{"n_experts": 128, "n_empty_slots": 64, "norm_place": "pre", "init_std_qkv": 0.0423, "batch_tokens": 32768}
Below are experts of layer 6 (counted from 0) of a mixture-of-experts language model. Rows are named router (the router's row for the expert) and show model dimensions 0-191. Each number is 500 + 40 x the weight over its row's rms, rounded and kept within 0 to 999. Numbers have three digits each.
After each expert's rows: "raises" lists some tokens whose logits its average output raises strongly, later layers aside. This comes from a sample of Wikipedia text that the model never trained on.

# expert 27
router:506493554428458589460540535537454526496424493460501540534447463532556495447484401441535559477496464553450522513530554544451541543536508464474479468516510506471450483504495523528542469457521526555496412457471448489471538524495511470518441501541523454477541581472478525503550450505560588561464425503420426547545483525484465528544533458505522447519461437433554459478524516482529510461438551526528527468498523528531484556517508479472429484498550557547445510527488451485446534474474535543522482478489469516532486437544570460596575453532469528504493461476548456490535507486487546460
raises: "rik", "://", " bout"

# expert 121
router:541507527421473515533434541586469557461464431494494454503501465461559548456458448454507505484541554508483495537492521495456471478484541524528500452566481571484509443455492518567440525520503555470438526519534522497546524534477518510504541567449430480438538560438467513525540513497578504502465500413520557535543503508512461494556492534513552492524434458547560485459547513477530515511494498593500527493528498477583547541574525449400480544510538548438441528533466428529466480485497542588488504503530471478536461515489536488517537442526434526458467434500498524530544487566542435448
raises: " -", " –", " —"

# expert 49
router:513554472481410509553486391571493533536471470469477440496502482441504446516453445471498437531554524503459475510569516481477508524544538469444540566511456493501524459473477455530529481483503539564475494549573486517477556542525553526488413523436525503505478542496479559495545469496481486530497443479550472496461449499451413522521515491509584504479544463556485437522553461533439496490517527512484524425548465551549582555501565490512498490501498536505452563467553456557493509551512480596509508541550424512508468573529535422480503535526530502440551569444503464460482465524550542450
raises: " Phylum", " he", ".;"

# expert 14
router:499490548426456573461537537534456525495423498456504545530451469533559495447478398441536556472494465551456515516529551549449530536542508466483472467522509499468448478508495515538547473466522519557493409462480444489471544526501510473521441502548532444481535567467467522509553448506561588572457422498432432546557486532489469533544534460517523446519459428435566458481526515481525505453435547514526531470495519531536492547512497479464429483491552547545461512526485456491440532474470539552527481475491471517528480454535569464596576443535466521506493465482543454493543502473479553465
raises: "-old", " oldest", "-election", " ones", "outh", " anniversary"

# expert 21
router:564460544577556480518512530527447548444486486440477438535482501449483514459427480559536469546487433552552528485474492491531487549556470487533465480482570438512513481480508572486521496535557432512524514472541406489432501522479542497496496432503557502520521517512474531581500468499445488481468509460495508556454590473553467469559572526441557485565503469471460475449512605507502481428450462566458400509440469500568461420488546514482520498462507559482506568511467495511482516496562484515497523484555473547583489513510547448478522550480525578507452541522525534526466528508474512473
raises: " learn", " Candidate", " Height", " Passing", "ther", "acher"

# expert 24
router:507502558425454570451554538528458526498438487455495551542454465531562485445491413453528567479510469551471523503552538546450521543539496460467472479518502502479437475502500509523539469466515515546509413456472445496466543529500518468523446501551527441487528575474472527503547451506563576574461437491404421545566487529497473535550538459498523439510448432435576475477531510482525519463441556520523509471490528537525483547516503487477434481507556551540461510530474452479450538476458543547521480480488472514526479439525558452599569439541468517510494468480536448485527509474492559465
raises: " none", " they", "s"

# expert 75
router:465566564500469463468545551519434515469521544513530489506468451526492531587516483506505551482462476413505535554540555554442516448465543496489451499517472567525508463462521507412446554523498547564455496502529549544501455442547550476498466501489566459457518482470471482528503488576541509543563489541472531477473559551500528535436532470507540554383513484530443451529569485510550524483512483561480500488508509507486467458506584567453475435537519562476567479496492556538493516528425481508493491492510523496554560500546486519515537437566573431556481582464549459487496535445517546537
raises: " representing", " since", " of", " either", " during", " each"

# expert 120
router:520525543520505497504539532487454500427501530487484584519493500521555528436538483446458496451482509535508555490526552466534514522507517463536497442548610443487479490525492539519462537498599490544460468511484438476426468493489538439526494397495501500470462548464466501461498461537517528515532477548487480516494546533421468516503573576454579486522468453438614489500511484495500514439482526578539492475428466483452446545529525471480457480483574511453444451536527541469436572478419503585513493511527532553523509458513457521525553492514522555506409489492538498560556549482457505444
raises: "OW", "ancy", "urt", "://", "WS", "tt"

# expert 31
router:492541504400533504434459514580525473519416486476481571557527544447544456565468492431513469417537493527482520496509495560472519436514535476486533489546518581415544455480413472432527487516533506551426530475488518500582564486429586460566563504548484460472518503553512524438516494515532507536478464504504461490480487507529519440483531496439499476462464446504530558458530489454522545527503457464478492480472503496491429500441517433511462494553520505479491456467484457404494515502485501452517453571454469547546475446485491483521580463525480573425502572475503548516499561523506499477
raises: " also", ":", " not", " no", " at", " of"

# expert 50
router:441457472501425539577489462516546491429520583524487483487468514437552563473474521499520507567505483520576474541502513564509461514554510500510544484446506450483485576578558498518537469475527462522487535498525464486510533527420553516510504507479534480439486558504599544457535449447492529489576504527515543504484545490491497460457473572514472472504442494479462533480446432463479486531574480508546513477480508510445484525509438525520521505489541468493500529508428456419575556466508490524537419477427435548488561536503499524542501448502445595527546506443608517444488505564513548547
raises: "ally", "ic", "ically", "ap", "atic", "ics"

# expert 33
router:471476440588490463471482527517498520502519586591493507461436417512522506554542495493472490511496465511534552537591538528526464508501473544517476491514465473486513515477456486553535560549486543514551563536454558498509520508460492594535469465470457496557528463501530507484528530520492429516540539443518542412463465533487471476495522551425491566502501528539476573490478530462509497466521539448475542457601495425468515492558440437489459541563486448565466483493555573474493509456460531518451536553437531531470523505457533562452421549555507476476509561544510537478459461448437453523
raises: " the", " ", " a", " its", " an", " his"

# expert 105
router:406516556455512519455524555510421512430478534457559599523515473540515547419462520487553541530489435500503475483473510562435470526499522453591490479498471575522441474429484510521511467513564547534464467493486528480461549466514442495424449555447458456441558520483475486520535455505486557554497447428443458520530510488534449528524475461521539457546502472481559553441515487548521513440473471493555543449533521525500446576521480490457450533476527587500466440505450438434456519449490521545513496455516501482509491434491534481585541479482525549465539489459530490502555528503538530473
raises: " ", "elled", "oon", " about"

# expert 64
router:550441503458537518502444487543516516517495569531480502506471573527535408466592464552418513465478471523561467563503514509498470482401509453579587550504467534561546497437559484554463541458518433539521518538427530546503552482563544449438504501528495519466522535457465566484457487568456494520528555466529508502508481545541449459521528461512443553486567478545456504497492452526449513527480543477565477572458514444541483491481471504533464476532511483477562470463525584550536545441491541521546477409527534512476473485445491465505541471513491535512492533519435531452484431518472508456
raises: ".\n\n", " (", " (#", ";", ",", "°W"

# expert 127
router:536555445523532504557413405438489472548510497419505466454484523521500496498543583577421448517528502536460503543472452503566504477490484545544478474514494475517490576530504440521514484545538502464453437444520504477473461526526523475522510477507478512579430447469454506428495569473491520523562486439476474484517477542484544530537527515430446518512484500516521435520560504520409496437485474514509468464536457501460478521527464486537508523514517522468477510475494468520500424415498512401462469530554575538431567537496445569444498513447489431569544555496455494464442503486471421503
raises: " and", " however", " but", " or", " which", " along"

# expert 56
router:497501526614495447476513458491486525518541516514488512458482500449482568494435509556446557466479496484461457454460459496490543520479548464501496480474520481564484541501544471468485533474416514462489551529515507565504485470556531481521544574495541517451469443485588501463478480540475445487510549562515568506438495463551616552485377507514498487527482519507512429498471573528521570583478508437460469493559502496542564471477552471568529472445501501384536545507501542487485443477491526451536433517580531452502523477503513537463491486493554492495474456494461534434459476503554535562
raises: " on", " of", " cost", " together", " in"

# expert 76
router:441446497521517487462438448501479475533441515508538428462460466509418533589537471581508481431553470431498525434442516468465521475483496516482525516512585538492483535431474479542484497499438443386464525454525519558498527480525490517456609535472466471503496441485480515528484582541477492523535577503522442556497474551532599482527498502541444469578501463493539527520484484474425536461479437476448407500412501499483493504489477475537493557512477541543484512503421452538482511515467508543454517521516556471497454478474475527472546533531517505500540442458499505438554560509445502534
raises: " the", " it", ",", " they", " he", " a"

# expert 38
router:534510518485528462520526493531505453553526454530485500526495507589489486486532469561501525586509532461515549531424454507455493528488540460417508485522434484465502511516467542551484479514431445505577552451532518483521510506495466534489514386513534515567498471554454447606512478442501523487462514548520491473545515477511454389388506522526488525525534468539495532499491470527410448522526540482520527524539542467546519483565477524526536538520512483510499531542434541539487438568491575500514536498468563489480454522528524617412450530440502531497435449579531461529542471502485478526
raises: " further", " their", " the", " its"

# expert 87
router:519499514473493495489551528441498553525487447436542500570535497527541451481534461489462450488472453497547479567539548453478538535513546528473507456536477505452535409511505539513438510515518494519512566480454557522455422516540478548519473550435460437445535520547484486454506526538541470436481429547551505499492480532484454489574417533508533524545528427548496511564447436534421495426486448470410535478559521524478547528527475502459428574581510524461472468520497461559488508531485566512485489466495513494566436476511523443460512572466532429579461544515526436538477508501492469476
raises: " householder", "like", "istic"

# expert 110
router:530492525457544536525491478494553519531484458506486515463471461451439554481485508492528469536580558605563457529526546528501530519472493439559440443513485473543529476481527460469508499495532530500479555450452459472521472527509493425525431461587511519481545544475487560486562537455562516538518491583515571536536451520541531520545466493542481440526474473501551599549543420489506521464469510541555542452537516529555511474527476545543449454540544517489438546568450427537423576446465515530493438479521516509555514517489539505484514453542432524547509530476441483509429469562502458526
raises: " |", " and", "Gls"

# expert 42
router:514567529526559464519494545474473448525487429638459490474532499492502498591488529475495487484482454420518522527524533455440454489507468549548523428560467546551489437474464580538500464517451478515443534480581489463421480553485434515559526530535430453492459486519513419542510506507505470542505507408500480420470464503488566525474492552501526495540526492549517474464521482488499487505544451543446479537544523487495483504573449518503517428544519462556526524438589479483497452527580504502425537512519464553529441524520505516478511513493496535537449530496499477537523474514526381549
raises: " the", " a", " another", " an", " them", " her"

# expert 102
router:435473544460517558469546550490474571547455465472522561504455533529492557486511537509538532493501483552454484530526523522562516495549470470503500565549544484485509456546528531528491478459513480580529443473503508451486483512469445431541426485553441501457580556465454554461456454523535532521473479534460494553566512469490491573554552505551474478562433487493550493453473476459469508503435457564591496492470523410485426506529502472433515413541543473504510539522434445534447527413428541518510494526556484543499450432482521468528503491500479528502503495601484526503487485550486584503
raises: " |", "ice", "vin", " candidate"

# expert 100
router:470546468531521491464485561514499445435497450567585493436504416540534548511489501480475481465479469538528527546566542460488480467556490566541474541532538454531436572463545483542529499516524519491545504466515539479532511485455502536523466531521515459559461484437453522532484482470442475471493484427496487487383403473536522482447449574453548468392492478521510474568484469488527521506494552471508504515542431433554467473524495533543463564499497475567564517446495480520462492492503468477473391461428492462557473551518526477479526509575558465517527539428503479556495456518465452501
raises: " the", " its", " their", " least", " this", " a"

# expert 81
router:465539510518478465491486520468437482509443470525576561537478465529526519530502446473534483540474488510434529518499536555511576527486413482469497472588533440512504539510520517550484569412480489545430502431477480470491599512487472451568517524491589443522517571471483501560510484472446512562482518468503462491457594496473499478475474452535559555485518494469536490441532494484521532381478539561581485468519505470524536492557463549516480518470555551545494436531497521482468520469529510586465464419502505492509552482549571517499489498537457446532485482606497512504556498465472429478
raises: " by", " a", " from", " with", " mostly", " primarily"

# expert 122
router:573501500550551507461531551540503469549480570526547533520510487561465488465447443477528442502510531418466514519566489557475486563496467435559528520518527562517441471493522540566580524446483489550452349515534485507506526476474533516557481506563510481445503513445468489486533477463497499501484463508478514508520469500548450504499524468557490540533449457455583507464499581461551458497451541517493530512518496532567449561507532455412472476537546520484448504569556474532459480411451537566481430519463520497527549442530478540504548442494444508569529458468506444517516445508489484472
raises: ",", " but", " when", " and", " to", " until"

# expert 117
router:494514551431486606477538561547445541493450526477506535565466483528542474433483439457529543482498491545455542525547523546435556543522490462512469470512496507489473443531514505533552478467525518538459471447467445479469552522493504456512438514543548435531549565467469514527562422543540571540467448493412435534559479520486480536520541472503507463508485451420578461479501509477546513479449545537499516442495516517533502532511499479500416490508531535552469482538499407472453498476460561540519443442487468504538454455528552482585575461523443520502499457491594460478561508478491544471
raises: "Gls", "-final", "-finals", "ns", "day", "master"

# expert 1
router:466498545448543537481457587431448442475417468476499565475502445544555528405563456440453524516482534530506435515545531524473496549520517485491535512489471527517535488460528543535480539431531503491454475538515485446455557421507475436492440525505459522495498523444479506505527444465580563520517456553491461512557446545525531488502526434492507501474444415485503575444526519537535476480463436505540519499502472522496443491444531485460499554478514591530484457497455529450469508442465598493490452496525494462470462448457505507542547471576541481543469498500562419459582496461471544502
raises: " ", "-", " he", " and", " in"

# expert 32
router:506506522435444588454513530554441517515459502460521547546432462517555488469491406459535550500520478535427528521551523556501534551537474467464498469529492537489442483491490551532531475450524503536478440485475451497486556534476517474544439538533547480454522573485460519481554458512529578569477429501447426539568481547493472524554526469518560453506484441428578478494549471470513545475418550493554537453489529533529506539534503459465470490456553549546467494504491471494472525461437533584514489479513447502526463473532572437586571447527482508521484482477560431496542507479475542460
raises: " Constitution", " Incumbent", "==", " it"

# expert 60
router:495454553388496518496555532557495519537484473482514493538458439492561512475485436428581600450530433540521464560559514541468557518550507477495452478520559521497482483513511588528568458443532515552478462516506434481467524491502485468496460544517544472513520532447457484485528457476499574545478405508466479524578470575508480499486520435533544477497517452444534526489520476430522492453473548493561525485506502525539447536556486482460424500474538542513490477528508486480419510477486516544495507522521493572521526462542540422568611428508434510568534474523557463481524495508515523528
raises: "ening", "elf", "elling", "ened", "====", " critics"

# expert 65
router:499591523492481563517574463460471582445520471493439484515460545529538410512508495503515464475487541484523469471522506545457513502584427454492444515530455525536497481556467536458468447533565612523491525516500485463465494462520486506520536483444457475497500464508439563463507461496590537492515414476517505467542486492480506517465530498425461464535448479538562527505384479475511461483510571516466503388550508471435514516529490531479460440464516522486544489572534443523537556488446550508549453485516457474541474479533561511545523522436471485425559503502521449470498462443489486428
raises: "unt", "act", "est"

# expert 47
router:496469464509468547563499476585529500509476502498425462506464496555474475452520517471525512506498544509585525471479439461457420526526476509484496513476530529530434478457478513528465474484423523527503499579465493477514528545513435495420428487517532498484524466585511523443483453469517523484574481528485512590423451513459500451596516554546535498531462516410548468384473452506483499522500474552528529491471520484487449471492465514488472419446497497501469590513440453451434502499466571544469570467549456524564506489474508465522533489503458474536485521589569436513493532512520560562
raises: "ized", " have", " stop", " change"

# expert 123
router:476480486483490489539542497521471482444531524567512529491503448530501434487496533451459487528557503477542460436488483466511510454462472535488520468533563531526558517524420529505581472508437450481450477536570443545540537475559456484537455447435491526543425517518540468499490532486560530378572524465567485481424438522510446495507498541517495445460481522442465425466521553472426545455581504475534539546452527499456460520538462580517491449501450459483534520504461518436605568492509555489552439520507487479534475502513434530510435483459445480442483460515530544484551490514504501536
raises: "illa", "ant", "hip", "one", "uki", "ush"

# expert 5
router:547512464464462518543501538578502508539507549502474440491493516498442539485445503427461530499483457467457483548476516531571476521416535476415502491451511450514557507492610470552422495550463486518530522461479496495489539493463537522541563454515458462437538545486441557499480459564501504474533464455493472488537492511439522526568517463521502572519583565501470458492483605550498532492559517561497441492576462505479456481535576535496546532596525494504462524489508480497461574585467541572515518485465442561431479527525445428497503445555527512483475536471510468527469516452502518507
raises: " ", ",", ".", " (", " and", " c"

# expert 39
router:510475372456508479495535479528410502509497530523451560557507499530515522535488525443548532461528555502470437497552520512504529560522542493506582515555510500448481501535490506557523483543505524539450442514536520479590472541515431474463472542516485532499456544510541440523553531484506502503424449517467399508507492491493501506550557521506506456480539518469413461503522465544523508467501467515427606487426548537446553479515486454536495476525463528440509535495469443463568560496427533468543513397439492430528516447507412471516440557468427500508527503534517472509485489537505483561
raises: "ren", "ze", "rick", "ibor", "enz", "ro"

# expert 6
router:482525383593442500479420478545523464572524532564453462452484567488474564522505489456467496471579496489457539495517453492492455491516474528554532483510510482529461513492496529485401482607432539399486537498483500509476544482445478518461579549442531474523544466494554490470491538479478437546534555490482527454418454482526551470517516574566544496515483521555497541446483497481525552451526460474475445456538537476452520472508512498469507497483498495558500463418530515480437467560571492480464538520489542421543467473512499465453498539477518526531551536525435520546438517472563468501
raises: " the", " a", " an", " all", " both", " some"

# expert 4
router:540491568415451510511512537516448498552472456496485541495449497550571466449509438491485540517543470564449526543479552500469534511508529449482548573463603473504453459519532492443511502465548492535462472533463453491541496462468488504559438527561480515501550495443466478486513466504523617519468492476454429561533562554536474488556531449529510466533440470482533432478546497484509513483470526552462483478451511472421439495544469470538451515483487518545519500573516450542451534528554430559493522460432518493551510493479548517543560426473456465578520484473473455526505424575448538485
raises: " |", " |\n", " ", " |\n\n", " and", " in"

# expert 104
router:586503468534452487419454457521498533498514462434466423575508470468457469486511459537504458583506512504492515497551449424550506510516448442544501493528559500494525522511433429516459552485516536544512548495574522456550416520453480486486568514488562477492545493472488471500522471554517464456465505478546543409549506536511532489513463465436485469533494520557492544535441550509509460482512439571462452475446489448486513580447547455505504534457531474520484417489522448554547582540538466372438524495440476457477508490540516512473478426488477513529525526493502489500513481518536411478
raises: "|", "===", "This", "The", "==", "-"

# expert 62
router:468432535475435476402549554524536527548515532551499478477450484461546448551559469467527467589504460466567511543523489453551505503433498477523531444512503503452465462473459542507546507484470560483581567507511547505473464494504448516550509462498406459464526516475454537497468475511545451525470515538568464527532579441578540405498546512468488499448493472517547489503422478452440534477495521460557452531554492516479483491508525491568528501473463556508511505455462524510482481495440530515523581471478546541433564564543496463478485593550546484555500479513468488541556518467488486588
raises: "200", "201", "199", "197", "198", "196"

# expert 16
router:490556474554532436597476486529503391453506450478479505455476575503459524465478487521520535556452491559441457500520417555477478564450495553520454452478468457507576467507433479416465442491484504539507524545519507510513555477520535510589485455465597491529520513558492511569559504460512453530415489505503476505509518459457449518449478494482498413478482472504431526457501477504478504462497474502512439505480531454506542481449446538563591546463550451445454473525520557448522451518467525511516474539486538506547510478561423516425457462478504490495538464510427509499548521538510476446
raises: " taken", " located", " composed", " active"

# expert 77
router:495449537480522531491504433460497529530574500542440521539454523532557516491515463559492503547533473431534500480487556535492484524469434453544503482543439491504508566558539526467497541424432491539554573504489462530522462523509509553480476509539475515446513473523567441471460494508406471491446469454529479471573512491529459506425457515553545600499452571503529481490506473558423529545441562569485530579591490520586552517543558510507553478478509450419571520524500470526515520499494522498515481493582500496454494491518555546434526501525553475497425476479471468460514460456529517553
raises: " for", " through", " until", " beyond", " in", " during"

# expert 52
router:554476497462504544516450472482497396485558472545519501482471504483470467514473432532476500527460530488515468418472572405499456446488465513530472452469507453453578561439499438484493421517534516482449520538529498554497489543539518583469520515551491454419451522477498512518504509527514469512482501569499479554531452556536479569524535574527500489495488432588400596503534525487483536521490478535490512462492519560556478472490482610561497437520466496490469505535498475498473447512489427586539524489441597454538493502516499519436478471459555520452512515494467472490572516461457495479
raises: " also", ",", " to", " not", ":", " they"

# expert 17
router:586502503486430542463550504499555522543425525490544500521509480478430474506452516510454437486474433571472472478555456467502570512556430496550556472478442512518482468513533444506452458479533463533457490467458473449479530571487547474501519506515458467504536523470445513556508555565487557524521472556477460484514475537504511577479528492428471454588516510452495454554459499517470436434508520508506496414500492442472505521456472478503531513476549521516527504534501548466473436466577499427543428459496453500577548530501525429542527527445548458458515616418449490509487521462510551459
raises: "a", "R", "A", "B", "L", "F"

# expert 41
router:518513515525552492453534419449478436561545491515461476482545495557530426556526521480524491522516455518488543491538448497441469429514562461584459492465474524475567525463536501527463490500551528513525582495505483523494452487428518459536459457507468484458516493475491512445444474534530482443514545512481488517576439555535435544568464466420511544488462540501538542538448478498525589498482498503513509468449453542426464519445495481504525484442540453533552536522446447478518575479453471428433441549472490451537453467562581432430525514459527484580527532500541471525521494565471479476
raises: "-", "|", "===", "==", "-d", "Source"

# expert 107
router:531457502587496566475471526543505494502556574518550548495482551491505598522485458537489485465491562462472507517491516528579497438490430535514557473554481450524481548483504522423509513499546450530514439473524514465486493527522447438449501550478375441565402481514570489512453471441423557503514486491473527489438477463472487562454554473532528521491505515497517566485499413500520513524478471496501496587478486562441534471464470457528494503488533537534576510458531484517466590502474492481482532514477454550498503501547512495428522572485529475527507524617523501523452566483425499521
raises: " the", " a", " him", " means", " his", " its"

# expert 12
router:451453514483455470467476549509461478513534526492449532467473449506525500548486528515516562441477490453566509505477564477467518526549549588516472470490561516483502518467496564562520501537506455448561514541503467456569552495538432532544554560520442583514514520478545491513519504514515556536506460436528505515547545554489476480443416471587486531452474467517442539472437506567523576447582441462543570459501472487519553577525472510483452535529429519556490582391514454520521482519556455526482528500494490454534534469511518463547533534490528544458446497509478529527541514456535419538
raises: " the", " their", " its", " his", " a", " them"

# expert 51
router:470552557480592544589560507530455426564476498496501474481589492576521540475477480495514451501535557511474462523474532534452555483478523588468488518449478557564561449498549435601552448488530483515486453475483481459514465556423481507495532547530557549485446507422509485420563486542529467534536459495492461548507440480493449559532523426536531486461507540565440477515441446534474465527511410513510505472519496540554517528486538470517443590543529526482473491518521435539478479562527501512512528499525463500458519520536492443528509545504512483487543504441489493439463487470432527464
raises: "6", "5", "7", "8", "9", "ı"

# expert 58
router:535529547465490475530548534529504473516492529492467442481469524530488438506572464555545412494478436481499458423554478501549547432511549468484484493497504537444495484488546520536534562461513511502535454490475458441463554521450454511530504532484462574486502513519455527521471517422499468458551484555569486536501447493479511475503540448575511522526491485571518622556397546540523544522484484558499451462507489504464565528455486447487512460566537477408558489520494494468524510468450460520507557473433543539500506570516456449513496479603532496472499461585467531460534478430491422465
raises: "0", "8", "6", "3", "2", "7"

# expert 101
router:440535508420510537469526492532467451497441512504435523489511447521509547544519448510526510462460527531473562433495519492442522473574490515498503454524482529448490445506509510498475432441469539520520442566548468467477558490555494448471415532533487453526512536468425527497510420562537558520517443514434430471495472544491463501482552442520571520528508471467521396536498518485545527464477536566473569477493451526474476573520508485496533487485555547535506538542490463563415503463486575537501516506496489499554414491543552458549554467426491509438479474474556421483524437463458566494
raises: "://", "-handed", "ests", " expression", "face", "rav"

# expert 28
router:535493541468530544486494462466524468474503506508470530506512532556521537486557510556457420436483545543524465482578515481466529534503462560545461522475507431467569562513509474525541479457512483488419547509456477500511508548478475475542576445584481477484544435477495502534474469461530472542462529483462524574450447579447528570486498496526495557479469507474417499563535570506435557530493579552501519534525496537473423505498477466464478524479481555547551487525458530540544541487529491483495540500456490415586423513518455507501510564549420515524537531510489444520433618541486518454
raises: " ", " -", " A"

# expert 91
router:499489549427456571461538538526471526495431495462502544532451468532553501453486411436543547471503463556458515521527550558443541549542500467477483468520510502471455486503499517528539465460521524560494417457484437487472535531492516463519440499544530452484543578479468522506550445515554598568460428508403425551556481531496466535544537463514527443519460436432556457481520517477529512455441555517536524464492520526532492549523503483468433479495539547542462510531495457484447528475462542547520490478495473518532478445540567463601577449531459522506491468479549453482547499476481549464
raises: "Gls", "://", ",\n"

# expert 57
router:455547555481509540521507470466534545410517537535488463506496540575545470450456499533491526456507495442539515540531529481513476478506525578474471499441470504471500476547545550501454553562530479543426453493498494440518482585472551459428480537457537465530459550508457505526550473488540545529507482590488496475514581505474497544449555506579420502518471483542482538509521510522499409518480521571478505496528466585378518564482551516548527489425498508520524496508553459525534485560555516480562501537521471484563540490492497491577542497460534461472555504533413544504576536525480575475
raises: "ured", "ure", "ared", "uring", "out", "at"

# expert 88
router:533484529525495465456545532569471544510501431472551537439493497435444556487485533459584551558521524501462463520476555522448531516541492439494473497522509531510539478479570518428510512475472532580459519514415541475469499528477496521483470503493454476515544519451533562527536417562478528509443535458466469443545530456529476533531532413441534504555470489480443450467512558457481521545487459506487451462446448545560565445460561458523501492538471577429528560515441478494498524500441539497474462431584405516509457489429481477521523496533498507471493545516581484558526472508560503453
raises: " |", "]}", ":", " /", "?\"", " step"

# expert 113
router:507483559489477550494560482506442574470454504438526577438452503583541513464471505457539558476473442569462476532522573492439492575541523504495438487414455565456465547475536543500493486440462500553571409523518492431495504511464471475502483519513560478509514533459529536482551428504514483566499485483481450525557500455473466532518500457580521484444497473458541416556514479530515492520460487458528507545479492492550519490513499504439405488525502543468506462461449514577464527447450507543512460439450429508521531516543511465568476474590492509500488458520583470531511490545528564463
raises: " of", " Of", " below", " That"

# expert 89
router:521518498506503436534531470491460461510528477511460489557544477445529561448515483468525507503484478496488479402460481467483527421466479491508476491477493515464476515557522524524507489571478551461501507497487464449526398472471531526489530534496579512555443537553539577511516475409518528477528532474540508477375534567514501520449484497479517495535527466476446464446537537528498452517491461403424559541512469557526452488523461477512494506459485464445459537517509478507521461556597537394504470494484577495544544490567500505518398585454494516450465541522522574525548571493547515559
raises: "st", "day", "n", "yn", "th", "ees"

# expert 55
router:478514539420490581524504506489467460501500444483450517504440528533455457472502508533539503440460474480479499507548566523489560534500450433450453464504541427443530523463522444515552479485454449431577451526465425479472527542538517454517441450503518439454574536458459500493514481521498519449537459537413463510516448526547441463532568490526476518491456454481526484480472592475553497510514574465555435438499480479547485490518433478512434488453523524504465441523520484466486534494475542546516528450446452428453450453553516470568558431551458582479515528465503417538505492478507499499
raises: ".", ";", ".\n\n", " each", "+", " runs"

# expert 48
router:481520513496573457509525476460506435565484448511520539458569459394453571500517564457456474554546562519453528492509490501479532414503556510518531587511522523472537466520565493473471468435541538556539539519474532447442486550455436483471496512553437435449535527505453490557493465526547422423497528540578461526501544450556480538496484498515500481533492532498439445506490510491518450439506550490510506544578431516521538521495472443472550461555506546528476549495430463553516536526486492482563543466501489521527510497554512421464490560495494543535447458533547528570479519447485571492
raises: "0", "3", "1", "7", "4", "10"

# expert 23
router:496534555510534510437477433466511483523559555529533432493480461408493461554531528522505492554518463484460477481486492528546430490506500592472524485457503489547537524544528445504439454464532477521471538515529502477497420561446550566502516420553491474531487439491467491539469507457436542473557508585516501483534521522564540489538525479481550538500519504552491452456436474567435470549474434443503462486419470480500545500451510461481467527491501526506536436461563467520513493492577457474440527443537474540508565553467541510445479548493461549479586498504443413475499528564466458574
raises: " In", " It", "==", " However", " They", "In"

# expert 9
router:518472490449471539533549531581576488527480481446603449490483544475531501518482477474502465494552472517429484470449506456463537501502526494570451544553475481557453548544462543486447500470440566547445473504467517484467495539488422479486474504556490534566449512541507442503502518429490458517453463418477440493523488553448541421452484488473526458543490541471468548406420393492431484498463514532452499572483466532520537429447529431502516476486525463491506507541494511513564528471457489525533467455491521451474515534495492519494481543548557398429530494502524531523527505457448482431
raises: " the", " after", " \"", " as", " in", " to"

# expert 115
router:605514503509488476557551586481490488477472466486493459515623464462494577451506536517527517463479501464509467415503426500524525549500458491438500484456476451394489530554521554483486490534483446514463513427447456481531446479460527522414450504430453526471502537482514472448533447468549492481531494481525480463478506577588500464431537533471493500480517442504510605516478551536484498526548497504465544574487514541480426471522559498498562582451525461460457475565515460485505470529531527454501493451485548537472455512434470478546483564545443515452466526527487462524509519491552471536
raises: "it", "if", "ities", "u", "ar", "ob"

# expert 125
router:533449526526558539468561506505489471468489579503520549510479546492571470550473542573544541514492449531532465441483523568451506508537525501549439510516441562524543469486506450496465477494467519495543455483485541515521449532520489517512513501420430492458499434437523515576546475471547529557572508532473549512509555545494502517523541498520448454573476531566511585451536561539468549537476520510486434466575495542475501527444478395508436459519514536506463470478476522505514529468438503575462508446487533508474585534486414495508446491529561553477532597460484511468562446494507566482
raises: " ", " of", " or", " and", " out", ","